config = dict(
    n_experts=64,
    d_expert=160,
    router_score='softmax',
    balance_bias=False,
    init_std_router=0.00628,
    vocab_size=8192,
    beta2=0.99,
    batch_tokens=[65536, 131072, 262144],
    train_tokens=865900000,
)
Below are experts of layer 6 (counted from 0) of a mixture-of-experts language model. Rows are named router (the router's row for the expert), gate (a neuron's input weights, with its number), up (a neuron's input weights, with its number) and show model dimensions 0-159. Each number is 500 + 25 x the weight over its row's rms, rounded and kept within 0 to 999. Numbers have three digits each.
After each expert's rows: a language model's description of what the expert responds to; "gets" lists some tokens that make up at least twice as much of what it gets as of all text. This comes from a sample of Wikipedia text that the model never trained on. Tokens count by the router's weight.

# expert 25
router:474463476517494510468479487503497505491496528466497468513535520524454512496482458490505467493515504494529494526450475521523500488471466482524535549457472485482525456465481493493455540532491542525485486504544497466508464472461516538477492542485469490505510491501524473503479521493477441522498505505502488508471460513533466480487530475500506459535477465514541489498470529494509492503508522490508504494490465500516519469487469464502554479469525526491526480490525469549548497491454498
gate6:522510518504463544534506484501513450477483479499476504470459466518489503533477468490546522511502484521482491523478515533530547529532507494484504502480537481482500515480470533527494453517505529468502483484456515513503548527538554535491497509469518509498502501520509520481530533515479452514513532496555521480487481511487506513482479464519523516495521501491476506480484545608503502462549502528523509489504502475504509509514504467528526487491514519491545506463478515475511485534526508
up6:513512497499487488485519547497494485492473515487532504507507499502528508485521498464484484489520532510532483522522472473482484466482486458488501503487515456463512507382534512507491480486490484433460531519505507490482547520524504555508478520543509526486519494510493486521483538470515528498463495481531473546519464500480487521513526499464506487514503501482499497505573524513488516500526550500506513520547495509537489495497530529500510511513499514462488483550514538456472507500463518
gate7:479500501499497466525510471472484501499519504557485505485498539484532533465524516496506479536496526484497496494470520472489516491463493504489501484497475563454507552557481543476472476494523456537501489534528487508538499484484463494489536483513512509496490495531555466525491517493465513503533504468487453487472549519478480492485521489548502475515520502499463496531553507491511486525492491521506493499481520487515533537506444458455461534496502543497475485501517506481475533504558485
up7:506499513474509506501473474493481526513495505508517477507503461490481483520517454563493496488472484516487515470480511455510505517574506564502467465483552426519489458498490450492514478489474505503523493447456508504511469527512540482521479540531485503469513503460458516510481452512528505516488505480570523465526513514502479516502479523466466517480516532498520510493476502546481539523489487462494510506533478500471511506489507504500521472521528466529494503491488473498479475502474519
It responds to: The article a/an or the after prepositions or verbs, and the apostrophe of possessives, such as firm's, in a 2–0 win.
gets: " a", "'", " an", " A", " F", "A"

# expert 2
router:476450492506512500497490494532503513498509506483469467502512522504460516517459452476511487453513527509532474520466493542533449517470451468530549525482459465484526448473486486487474516541478525536505498504539516499516478506464531531483474499496495481478506502499534477490493520505480451504518516505496508545481483514540463501468513469493482467516488486505539496534458510492479480527513492484553499493477483488520527474488487459483522463488542530475539489502516468529543505474459495
gate2:485525487488479502513493482487490518532525500514549502482498434496511504512506530477532485591497507503506482503529476496515538475509514495499482478523544497443520550540488513489495473492520500491489462541469524471521510459514473479501526565486457513478530504500506484499468525508486526525475466477507494465518482481538513502570519517529491509520480461511521496484503497505515520487506568528452503472486490480496521499451517534473472513495468495511500529477508547513478499485524485
up2:510486502523520521481487494486484455493517509467492518530506517533461504526497461507476485481501482476486510521463522503500488490505492498531511518473467457503501435509481498513457546474496460495507477491503458476483482491561577467485493519498479483489513473495492486500484470513480480524456522514479489522516467488480519481465520473487526525483514498508496491542495532540491495539514470477528534513527452502546448503494458488517563456477505572487492473492514462492507468500511490
gate3:475487513514524501501515498450521539497493528490509481469510510485530513539517532463554500528512471506507494473479486482505501544478492480514499437508509495470486519460531546492504524502528506503534544490516481499472477494516490510470486516484509499536502502431500482469508494498511532504538541495450493512521499522492466509532543446491458459527482496480477513468493460476537548494501505504494483461447485496516446500469558510497507531496475492517480507506528517443506528459493497
up3:475471504484502491476503472464513527510503494510558528504510443499518466498511547505555499504485480515473485466528462456497510545517481514517523440512552527539468497474513534454511559501527477502495515496497530495476473498544494521482513492477512530528502516450498510495504510493474564474584544507473494527480518495510476527484490483506497442524515507492509501488464501484512520468489485489485489468493504486500486542470538500504487501503500478495519487494499518503537553479492495
It responds to: Determiners starting a noun phrase, mostly "the" after prepositions like of, in, at, plus his, its, their, a.
gets: " the", " The", "The", " his", " its", "s"

# expert 24
router:485427507500495503463495485514457509495516524467487474492504514497466509527485448455522458479532532483517492527486474503511474514459451489523512516478483487478515497460446501480463495515483506534491481515524495476510484498488512523464481509488483495482547470477552456490473524527482476543487489525521503513470460523517451474449514489503493482521457459532536471516499509477493459505545486502512512497496490486517524487472473485495514462475531528463527472478545466522509483493475480
gate3:493515499508476491497500491495512505495468566457486498516492527527504543523481506443495526522525529494519486532514480489467493504454503487532493547499450481479511503512497538532444469495496504530522503541551506558538512496508513516494459498518507513502497470554505517446547463495501506494490463467544500518507459545514498505462475539503473465457535495534541515560470514513533514487497520532538510504497503511486506488482530488462494482509492486519519493482477459504498508486498497
up3:469481519471484484506491497480495499540448526461492524506563537522482510516493505497493565520522516499512529542464468495486517486473515514528483547505505523489507493498495548514466479495521543469507474510524481537517511543497518492486511456539517534490492525503543504489491511483543533461481474527503506517501492519503503517455455569539478498484516492500537528514481533521515497491525547480543472513519515487496500461512544488503508490528501452534515452476479465498475517512522503
gate4:492518477478492495470496482524527500503485518481465480475536502517517475520519510481501476489509496506503508533479532511491527491480498547520522509473473465515492493528501551458484488491505494602498509538511494479538482512484498513471488455514489501497515496467474491510523476526511512530513480488452502469506526528488446515414438521490460514506477495479525493473513532512489491496477554475502499521531479488525502501472520494486510433531544479509484470524501471526490464496525536
up4:464520513502484495493527511529516523465493483531558457494500462468511523517493525476551468561506510505523488512514468488524509512581503514463517505492496538499486491502474490520446537476484511450507496484511475523517521484529502499496488489489487529493467505483512525535452488455497510480468504490494500521531528523479508508543520487490487493502503504435516453481523489516528529517481454515497516501476502519516445489531451500494458507503493520478485574530514472486509475502479479
It responds to: Word-final suffixes of taxonomic and foreign names, such as -ensis, -idae, -us, -ia, -ović, -burg, especially in species lists.
gets: "a", "ia", "us", "i", "is", "o"

# expert 22
router:495438498507506499475474468530468520507535503460469500493523507492477507510466494472531502478513543503510462511462471511517481520472474447537550514455473490515525460494464503507448527523464502510499507495530517470501502533467509552478487503489473479497529458482537497517489515505477481533516500517517509519459444513487483483462507485510504496486471466497542459528490490499495466524538474497522514485480494496520521494483519468475531494441509502474500491477557451538530493468498480
gate1:464463474536501525494487527525505474503471465500511505535469451493545496505493531429482502530517502482504490530470492496516548495514477461514515501480480544508517452465501484468486520500441535526509516505497521488515519522458513519520496515479507436535569512492485505508490492483540489477505527482476478476492481475505468498511482442484513495474530501492531471498499530470499538464511474504498503519477519469520541493505484535549486515501498512484458447491545504529499479507502479
up1:539497544494488491517506507484504500488488507501474485471534536503490493493489477531481483487464533520483483478545496503507445484482530484478506481517515492479513558524483470555531469486515527488484467496511471512516469472510476539475500493454471520476470448520516465506526495504481484538475547479515509490531530462480477496496502520500507530456485486514465507490535505517509435528471535495503490474512504572519480506468512468432494489475499475481520546518478491490496506555487476
gate2:468480486523512502489506467508539501461501510504483485511505554485479494521503514519530521487487450522517538505475464502504505527539541489497497542538471441491508459495507485497514499526486558507492522466483498519480521510515501533510482501489537482484485515482470471468494517478457519554515500497485486535496539554521523473511516515529493516499488490545422496523506512528557480506517528456525534505503511548537475490489542464467563495467504480499503516490493479487518479514491517
up2:519532488486495535445513502470484502498511480479547504491498499507532504494485474458469468468468521481488481491535508517508510490444465524502500508503476529497485551486497529481547502471493494500526468506557502466475467499473526486525496505526447496488528409527502531521476525552484491476478484515532528450535448477504440512502491524464503474505465501488525486495476476489478507510493491534472471520479507518523494520463452527492492470493467528514495509505502518472507512488483493
It responds to: The preposition "by" after verbs like Preceded, Directed, Discovered or Photograph, plus sentence-ending and abbreviation periods and colons.
gets: " by", ".", " from", " with", " to", "}"

# expert 9
router:488438496532510488486500485523501499487532514465509479514515509510469524501490491479522492484538487504538504520494477524542454474487485475503541550469479501517532477491484480476491515517471478495503509521552522485504488483479518539448466527453476507509534476487508456480453517506498488555504515497505490520495492506521474450495499469505521498510461476526502488500497494508490499536535517453540508509497471504531531469486488477479530507458523569465519471452536503528548521465457477
gate1:489508477499478501507479519545514456511461489498554542524519448507462508496487535460494529461504530511525522557484520500509516508505493482521540495511480534490493528515479492475520484521476489513481514505553504467480493529468468508501534515487474532510537536493529508530483539497522543503497444497465489494492503494486457507511507499502480525456463524492478494538487484514532504463504520489515519487481516561562494534471499496516479499476525466490501463468529513504540535475442508
up1:468492536519515538494502499455490515514518534504500455550486497496500521479475512543532503482531478544490476448441454527470521496507502529469501501546553497522507487439515531534499509483510499481565474513465497495533490496485483480488492506478496486505476494512475494480483468513476496476483514502471546475526468489505550513508431508522505498481509485512495501497500488527512510518517524475505475534513528529503525483481454457480543532510488529535496515491512502464440523512520526
gate2:533502530524530522441493523492481463501492538467516499491486509486486496509479531503513514505542470512525507548518507484475504482497468488513515465502491533519539505485499459463553465536490481482546497527547506538509514524478460525501519459499497504520473528503534485511476525519497498549519465525483508504485513489467501465473511508482506522444517482513501488477534512457509529468478562478519490510504461521493546522491513509493515498455446543466464480466520474519465503466525497
up2:473501486532479484483496535475525481461542502481555475509450478520476451498529488499499522552494494503537474528511526468480483493480481574490522478475439529502503487489520515455509520492505498489512483508512528469483526493491498489526522520506501516509477493516552505502483499524513555483485487479507478507453502475506510461459515512494534480513545500509509524482533517440522544454459539536497529494514461481486514495460485478482501449482496518488489478488507460504509515533533491
It responds to: First piece of a word split into subwords, often after a or the in music-release text: prom(o), b(onus), c(assette), qu.
gets: " b", "S", " t", " V", " qu", " w"

# expert 60
router:480446501508497506499480474513478528469513504478492467514478519511467506501445491478501472464505487515497496533474461500519479524485455459536505528448454466463530490497467472474498503512465529523492477516515509503514482503474530530495507527469472462488541468489525498472484526517498477524490517523511477527458466483534486445491516455502484486494462479555505486519477509486497465522539517494504521521476458505520519469473503460501501500461513530507530490498545487565527511473459487
gate3:501533476497485465483459508516489487495524490532499541535482507460493500537506515543474465482478452464511499488457496518499491431493485516547486474479489494500488438474483501508522497488468543473545461493481479550516512466511549489484494452464497506538489571504539516492478514535460510504520513511490489479520471505522522490449495484511515497484495507508482479501491534533508521518489453476521512473485477441507459482486489513501513459518481471488474534493495512510481513498523533
up3:500472496522524506499576474497476515507528507479465497472524517505470517514469500490473462527537481486483497476517496487525499527519556549502509489515473513480511516542441515451496497460492483530491465516484472479503484499488456544556481497551486524483503536501454533473489482555493493534471500495483472517529517501511501503525471512511497459518502518478518516498540493520529505433489521488487488494482497518478483511520494512467467521524530495485534466501459493497524483442534483
gate4:476494496503496496523510461486510520488505545451545446523470487486462486548470530539513523496514521539521514463472515523501507476508506525475473502522520478490500514501457488490500525511530463530439498467454502484480524500537484518523501516482508463467494560489500527539483503459511491485516474488534527523488481493543466484503525484446527472560489494526472474506478531489500520492491540547505502519525527485542518461459514491499504524495520471517532498466505496506540471491491510
up4:468497480456532476485518501467507548514491524457510493518501482490502480507513503469471503542485503472522483490449471492498450478518550525487489556527482495458468533538459484508489518512534500510497470443499484535516486500499466528469476513515509535537529515528530523463496498472509493450524511483510527504522521481518459515500477495515475488542531535498510522513468465533465506517498473558511510526518508484555504464473485497462486536506521508515524484469509492505462484499477542
It responds to: The letter s and s-initial fragments inside words and names, especially foreign place and person names, such as Amritsar, Rozsíval, Tromsø, Sch, Se.
gets: "s", "es", "S", "ers", " Z", "ts"

# expert 12
router:480460493518505484492497467541514510516526508495480487493500480514462520495446483501510491504516533472533506517491476524559469491492498468524522530505466508494512475498509495495458516501461505526502501516513505464512496477476544537482469539480482464501507470493542485481471522537460483543500492488491485522485499528539464469475518496513489477537443474506513493520489522494522491541542494516531517459487486454503487443466484466466514493425556517482529473465512492517534483459491489
gate2:514487522491510506493490500541508564477521473511528530472483516480464563490536497484465508515490494472484468514511498484479428481516479467513473485509501473453522475498508486496480500530490511463540499497508453507534512493535488475467489530466518520500505519519473529519484471476494525482464481467493508492527458510514487547476508511548511501502497520451517529489470441536482485506492438535514486520481490476487506507531482507474499500485473499476495483552508524539441458511481483
up2:450498519450522519517487477512498527448492511511462448497499511500495511483472468473503505519446453512514479510527508471474478459491510444444476448532494518463494496506478520516485500469527523468505503508536477480506509460489488478466497507486514474524512477495547502506470493493492552529460492478483488521486478537473529486505528485515508479484456483511518497524452483524501479494499498499480520461458517515543510502510456487505490522556509476564474529500501499535479508503467474
gate3:478500508523505487493555521515522478504494494457517521485490495490472462493493532511491543492503493512486508545485490477558549508526473463484539478493525535489509478487527490506484485462466533512498475459477514535560467564517516516493457484497471472500515522539528523443490510518479457450510507458474519503510503525481480491547497473464521486483515480464505532495504507477490456508513451516508509505554468481491511468481510529516478503474502490467468476471530487506493476485513537
up3:439483530468459507436467514450503564518485493528510496495547512534530491502549482504523519541471476472514472507498496515483520452479527533497525524489518466541501544497495511484499495505509505525514509500483496501449491522504509471533502519471491475497499479504496519520543450521503494501487513491504474519526493502478501516490489529502471503442500503513510529484460476463542520496460526509496514464504511488542528463488521490466541504513467483524507475539473499506437533517530523
It responds to: Opening letter pieces of lowercase words split by the tokenizer, often in anatomy or science text, such as c in cranial, d in dating, plus the 1 starting years like 1917.
gets: " c", "1", " d", " f", " b", " h"

# expert 18
router:480454497524468501484475489534455523513512507477505477511514509540468539496464481469525472478541534458529494507484497531534456495487467472523522515485464475486520470525473482473468497508475524504474479514525467490494495503469511526472489552467464476475529474504522434507473526511458478501493501498524490533453456526526477471475518484490517489486508498522537467516506477485471473538523500488516508498453491462538513469466486463488515477489523530471502470503501457525545503496484498
gate3:541519502490533498490483510512480462498544549543513523476494540510517531494491512474509506486481502533484517496497518484468467473497525472486504500528533514498548498494483531515481517512504487505507474536538518495533479529529494442444501518525547533525480512527532513520513490537467483491469493525489459513472469500525467490493537505525539520468476502477475488474488502464503547500497493490483499516455476501519535549477508483441516529499547495448457504495506488508566474526509506
up3:520532491507493486491525527569531530484510563466528488522475482509500499522516486485536489499506469490487499448486486467475462508475480496474518467529520485466555483509520527524545500482534483484539481506482530520478492485495527502510480539498513497484533517493501532478499459529499500485471517521466518509536512455517517498529504483503491516486488506487539476494505500506470508546536453569494518460499496487519526464469522502542505519495514543498496510532454529470445477485533531
gate4:463516483494501516459468543504496486512467513514486513509512496481480519490495464504507501466491463523537469530531473489497508489510463498551526499450479465473460457528449515531532488489510558511506497504478503514481530510448497490514471534504462468504566540485502462493425495478477539516514481487486541477476470532481538491468492512472467467481486467481530500519484469515503490529522536520500556513484530489517487501534478482457505480502496470485509519527509504503507491504495497
up4:543463519474537512479524483546464502524505494491532502512495481485484525454508496472448542518502517452504503470488498500492533533467483526500496483514515481502506527496536540437491487519473503522502484525524500503517485566520458500480494482522490496474471451504514507512489487496538480516439473495504483550532506511476440501541501488506527531474516542528462513473507501485485502520535505457504462500552462536490511508464492526537492523486464513486489477498469481511501493460475499
It responds to: Pieces of Chinese and other foreign personal names such as Y, Q, Zh, the noun name or number, and leading 1 digits in table cells.
gets: "1", " Y", " name", " X", " number", "ity"

# expert 14
router:496430490496488507496486456542492507493523506494513472526531520532500517491475458477521457484514494461534485517469492513528480485486478477519521511489476503460503452496452527478488514523489536522471510520533515476503485508477544528472465518490468484480545465490511497507470513526487464524488516509489499496459486532541494483482511498495522484520482481531509457525463518514486485521506504506511529495505442482536513469444484468488542474437511529472519476475522483561524516468483475
gate0:493495475480512492521530545478497515521513482502521483448488493506487514514456469462500525468518547511499545480460485500488525509443513480474522514504474510454562522470477498497516493499502496509469492485467549502542497471500512475517461510513492501501468519495515504477493537548506477510508506481515533510446500534538492488519497482565521466519489517510506458516508475524520489535480536526513533531492505500504514513463471516456477529468495458454482458452507478455463499510513510
up0:451512481506562512490526542470534506502512517517519496517485503522494473502440479486478479447521509547506551478495483493493545515463525488526486494527492506466531513477488530457518481466493464480446478460495521546482514471490524532506507487514493521502474516479506515511485514522519503518518486502541509512456515549535519517543507538545535489508483512540485490499536480538528465502481484540499522510536540509485505536504482494519494502450493471483485454465488477476482510515511513
gate1:467499520532496489484451516495485540552482492486449462505498487476430520488503465515514530527514511519525489522466474486512426490477500478486493514475476475491477480481525480485450480529515480519513481546480485513488497500536485512422475524518489484484479521499485482495460527482514503508476471530473531518494504529544520477544491476495496522470496514458515507489525488500488509508508507473517508501474484506501508493553493472442516553457520522460474483529480511458481521486519509
up1:483510543512529478496471510505511537550483474493481504468511477476455493509476488523521515523497519513528509532513481492495472484471541478497504521498498498471496471469523525474482484500501467510460518576448458537492515502529519500468476529521486484489484573501476468484462490486515557480464492505493539504500514533502517483534489481505497499458465466466512527474515504505520504510498475510482524500479503513460513465505489470467459541483549504474477477520465491434476505497531531
It responds to: Single capital letters or short capitalised pieces starting proper names, often foreign or compound ones, such as Chengannur, Carignano, Beijing.
gets: "C", " P", " C", " B", " K", "c"

# expert 57
router:489465481498495511490483482527491513494545521501494480509507530524478503498486472501513476479518540487538508502492497515526467530458487473521512533457472458502502462494473517507483531571475508490488490516530527509532502518483527517481476560512488492463523486475520454518459537531473487521503463511493493555472486520550484499502516479539493478487455484535522476537464494501475452530530507472516488484498473500502502480465475483486554491454528513473522477484547496534539484475489466
gate5:500495466477525505502499488501503554491511473483465473515491478482496511516503536491503493503480532506528507479460500506463537478497479460497504496521509466532500509525471471444502536498495484503492477556454559504514499487484524518461487520552497480507497521498520466514468537525501459503483506521501490518530426516540519506558503500479498533482467504523485526551518542510503514529533531543489485485474510490515475464524515560530536550495481513472546513533502498529497504480498511
up5:475498480481506516509496514469508487489485491499522488507464503506526476507488480495516473473485563479508518472532512455464528546550494483461467514478507492517520516536491502525478532486478471470455499490498499524507527514497488490523516487506498508431505520518520517531564507504496529526520517504525498548508457423467468530520480481472562483500507542487520481478501482476480542496531491487481460518515482519518473560500495493459480472489520522496522517483543487486518458530519508
gate6:502493494489502521511507483483495489476517532512508493499510544555516509472504519505495499448513512519520509478455504473512528547494503539509494537509491540468505486526504525514537541474548547512485480480516539481526526498509436501494499470556511503428496502437532531533476530498500491486483492555456513542489467481495478479485484500524529499497458518466526488541539523521493486506478522509500516497550454527521516454496510494517495491459486511504533529465515495516503501505480487
up6:499488543527545514502509513522524519456504539474492480500505486557515518489473520474498515505529497501504488527492521517439526512482523521466501503502518488462503524488547529501494537516495488478531493482510479491489501507553474468487463484490511457507537518539512522504491511539465503493473546513510508517542491527517477506483507490507450581530496495507504531518509517467531519524501446493504485530537479493531485467441496489469531519507514481493536515533451484551483511491487545
It responds to: Table pipe separators and spaces in sports or stats tables, plus short name syllables like Mark, Jack, T-ug, v-amp.
gets: " |", "g", "'", " P", "ug", "ap"

# expert 39
router:464477511490525515497490479507483525512536522460502454525524516536444507512458486498532479500549494525502512529469484524500480529458468483505485526467476474507519491501455513470479515536465507528524488507543522488467488500507542521473490509479453473484532482464526481474446524515475493537517505527524531549503482524539489483464525493504497484509475464543520490531482503519468457527508502481501517522494487482544505457464484489471517486463487512475520459487510480544537488488471489
gate2:493521516520453514504495440489498536501527507550507490535514481499453504510479527508507503500517493500524472513486496549476550472488479474490498540502501486498508508524493483497508491488454498546466470493538556524511490536488512514437519464509473496517483484501493547508465508517481542468498518549492521483484499527505540503474491510456518474498533467472513529474511478470456511496479536488532585500444495506504522497511475525481485513509489511515506472443509514522531489503507535
up2:548516489552506513490477506476487508516493514523505537492455531503536499471491504458495544460545506481494511502486508539458518510511480537489487520472491480457496504478505517481512512498458482472557515527528460533486508519548457525526501525524489463519500541486473515491526469522453492512523504496470503517470481468502477537533515457473519540488495545528536500518509494489515519491489485518518473509486532527517539465446471498513449466488513452510500518507484508552503508505525483
gate3:493506515502509492500485476495511517509522479476500514458518501510473506514543523511512497496516505485525543493502526577476459536507523483509509547480438478488505512469530508511518480538473510492493490465497501540464487462492522509470517458459477534493509449531508529499476492549478476505495553496516541479519504486520502511516479519544510489524553505513540510484494457493486493511471496475486500493493446467538479496431525535496520464504477535522510480485490509473545460498493461
up3:499529523489477476463522497502527509515513503449505460488521500486577507460505509474517489496507539518517534547507520481515478499474517450479525480473488532513498509483500485485481531498492496499547458571492500487501467515514477499465488501498562521449533499513494486475511508463496501531536469503532553521497503492476481558496494467511521501519509496483492466525487458513496450504490476495498474489488499516543507513524492498487540512531473492454495493502476496433522448524470486
It responds to: Inner letter pieces of rare or foreign words and names, as in Vere-in, arch-a-ically, Phits-an-ulok; also stems before -ical.
gets: "in", "x", "a", "an", "o", "en"

# expert 6
router:477446464533498518485497499518508530493529541479492476505502520522498506517485462475510508491540520453517451521473485557522470509484479490530527533503489472503500435512489523458466485503499499536496490520506498491500461508486525501473470511485481455519523494474531465510460509530480484551527481512511526533503475513542461478498545458453463512525471489521503506529473525505517512523511503510538508503476530485529507464456498478489525469437523526466506503501523497542537504485498487
gate2:464500493532516504496542485552524482501463573493497452533480450510511524493511517489507538455444483525534509480511465480490484506520515499511553467496505473568503459472484461557493544523545498486542519500503467513511488527529483489511484502498500462486522453470513507450472477490489501499507509501519488522510483511514459544501495480483477516512473507462518522488470503524520486529514502525504529492489473514519468483511506506510479512457468518493511487492495500509437513519464493
up2:492487480514537507486467481487479505470519487536483492502480502548509494520497518480503540468513513524505522503466513478499511547507485476528489498514519489503497488539515534520475481512534485532517497499566497498487490488511544530523492485499506433474494551543537501517465448476485501528554455514458533493491499470516550479517529493494466472502483497493512542522452516509476489462529518507547560476491471502486487485500470526490475493464476485492531511536485499477450517474539499
gate3:495481501491477488496526524505516514499453469497512466489510543530498529516542466497532510507462489491502513543483499487490481512522477511475509525537520492450480482497490493520464486480482540518498486497488492508491464501481483488523460476540500463505526540502486487493514496484476486507506485486555498492516419490485566512464454513529507505542548455442527476516479510496491514525478491501554517519534497487515504508441504512487502446465529493486484455509502500456467529506458482
up3:541533482477523497529522518496554479521530437474468485479501525444502520504498465504504511462487529553509514476522506520536496512481475473489534460482438497478510498509533526513504487547519488484519474487498468579488475481510539493523521551526505518493456507506479487527497480493532488525482509479513500492512507502532442519547468480483492504536500495484507530501489490483513473507509507490478521526446519479484460538517507492499550518503511548524485535481507508492484519519498469
It responds to: Structural tokens in tables, infoboxes and coordinates, such as pipes after Votes headers, the ' in coordinate strings, ^{ superscripts, and heading markers.
gets: " |", "w", " •", "^{", "B", "u"

# expert 34
router:474470525522495510479488511523467524492514502456499502508515505514470502502440463497518475480537555475527510525486463510509456524489496475520529517487492507467504456448464535499462518486453527516475512505523494476505496519473529506466512541472472492493522484475567465476462513533493490519508498520491493518479474527509491460465520516486513494505472477528551456503469513495472501535517529472520538486477474487529525497458489470481516485471521512497520486494543486507557493472452474
gate2:507519524554519491487481517514451506483476478463441546459470510512549500452474469487516477472515506514567506491508515470553548508507489496479508501514515498513503490470485458479464508511480558482516476512516486463491488477493474514475492491522500492483484509485477496529501526489500520531548494504495483530528482509461502489500488508457487477487490525502512503549470531498503535547466484499475500496423541552516518529510521522479478505494508500483532498520478441500511467498510519
up2:528501525475493530479517457495527531496505491510489514533501490500486530538465495461490531495500459483479471486463415527506478535494479513510475510524485481466482481544489550443494508491481491521489513545483482469531515515525477486508496470482497513527490492463493521454466466471493478467530501490535544501471520512500454472520465538473455475550488495456531486474467521483513543488484496496473487502489473500509484451498503478525539503501511507502492489484478473488472483504547533
gate3:559514474533477473522445498539537525508505498552491488495543509508507492505476472527496495492485520519509512493481492528493512512488505462491544498477493511514508490510535463481481475467519493544553546524524504492512498513503516496461480538522477494526499492531450486464492530531482489499459488509506536548482471478525477505512493467492499523545507485486503491517537557464475516481491476478467502503431468476513536485465505476560521528510544508513500486464482520535470473505511491
up3:496526489497461501535521511512505499487481541508502462528489467481513510471447482499492506512503464482508501497523546509489587518491518485497507535530491513516489500486511461504462479509486514511488530462480458486457482491483486484502509488501496499525507499466519473436518522505539477533542483470465477540476546527495500489558501512492475540497522524491522488505558519545510503497524454524516543533496537489545489474527512532524528471490524488523517476523450514471470492504489487
It responds to: Word endings like -th, -ation, -ity, -ment, and the caption word "View" opening a line, such as just-ice, Twentiet-h, V-iew.
gets: "th", "T", "ation", "ion", "ing", "ity"

# expert 10
router:492466474499491528515492470526503521475515508498481504520548515539487516531472480459523517494528553486496473512476470516541494536469488488520504542481472482511515470469451499457479506513483496503510502539550508498527492516464518510512477546489462487511513490498499458495451537540503486522512512512493477486481494522536472499468532483480485457516479450529517459498520510488502475539522486478540521489484486502529480478471478465458529468443525515481524471467535503535517472487453484
gate5:517515461524511505484481506510489460484490462476479546493495535484511502506502453488479501524507507509500545504461506469577499500519483549506479513495504481520492506447531508471528467500531473521485457463478464515518513504523493513500520480485504531495520469440520525497459519538533513514479494514512475502539499518497511483446539491512491498507519449504516479494494484479495520531465495485549544476552480488495494451454497465496524501514522477527507469539499491494534439491470490
up5:537493457496515497479515543521507527521507485519485534478569498491500482535487510520501504529488536471501502506515503538488489523492516479511511503517512474461508498500538499488481473547501535492503517558492515501514492491493491452513459541526518487522508549538516550520479450527517537497523494476506523502522476511525464501498537490481534519480530523472526505510500492515516569560500511517484540528479503486457487407478510489486479514500496530527489530508487508494536524495538512
gate6:494509503501465496502500499490500514482461476477472489510545487504546521515506503478505524489500525496495492481461456504495513488436466519480484493483497433516480476491484517481494492479529465462495465497498453530517463465474487495477476498505459504538530497499469558501464549530491486502498528472549516502501497501456507493488515503442552510451541505516493437516477523490514510552478484484482528489523469508492503467487498481483498476485503543569506548494497484520484530491484517
up6:466480513495470529500511517518500517471486532491455555492515524495485521482541492522528513507466500468522506482472474494519538517509482516496498512506514461542486474435492508468494473456540502500492515479478467524521517489478506485498511449543551519478537504518528523499537452526488488538501535514504543459538478478510523507472502493516514508486516455489528510502464509518456470469498484482535529500530538538481499489482460446517497449494533494542493489480510475474507526514506470
It responds to: Word-initial fragments like h, gr, ac, um, and zeros in sports or statistics tables, such as pne-um-onia, ins-urg-ents, 0.68.
gets: "0", " h", "r", "h", "am", " s"

# expert 55
router:482461498500512532485473509532493510489523519443499488526532498537476551515458456484554487473521546482515460515479489487518467500494463464502516502493461470480524491473467499479436535511478512500493501518517507477521500491481527522467471522481475453497554460449542500499489527513503490517546485506532496539465468489528484470488511469510485482516480498554500463544491487499498492517538504512506523503475488481534505469510468461513537475491531517482540496490518471502519475493486492
gate2:523502512497525497468522476483485483527567465540524511502516524481547511464450485518520465517482547475461490483534483464512500489494475479533535494497514552514500509468457485484458539496513515493488514516524507463512506529474512521501500542491519467525478487473493486517470468484475499513516506515503461454513561521476465513520515517497491474469493504509493468505498495445492509514479525537472517498568500496437496463504460513514526510504479460535521506532513542491498524505507483
up2:471518495492518476537566528490488493510441556498461461519506480512483539513547503456521493471561481525472514522465457530477489508497496512486469505506499513497475543485489481496499451495503511503569497465488492509461519495504482495493488465490497511442473504502522474453527504518484513511514508500495543484545532509470541450502501498481496476529539508512490483540519464496560494525494479498510474528499520500477509527494537512464460474504521503496495494483468505482465524505511482
gate3:510469450517540506472461512521529539476468543481478502499474508492507512482487515521507489515486509461468451536488475483491513500546471481524479507457478466512483464475491506506482451452445497469505524490487525516515495535519534498500471484511471481489493509547524511483512510544526470514535524502508515530514517523492476526481530471492476503478439517454474544490481491522494533468500528498495496495488502506490475515470449448461499471496500513503504483485569468535487489489511536
up3:518495473536483486481499490500513511520482501497517494483498504524511493454489514492542464538528539462524477537502506465485481515511474515520506509438501523462518482534543495510443456464475506474477501482500509473504481515525488413521492538534472485502509491533526489493545489543513506499535481496526503517493481494490483494481503464487494507486483525481506468411469497452449534495506514492503507547496475513508483515495494447491507479527481508541480485491533446523492513497477510
It responds to: The auxiliaries has, have, had before been or to, and inner or ending word pieces like re in increasing, es, ments.
gets: " had", "ing", " has", " have", "re", "es"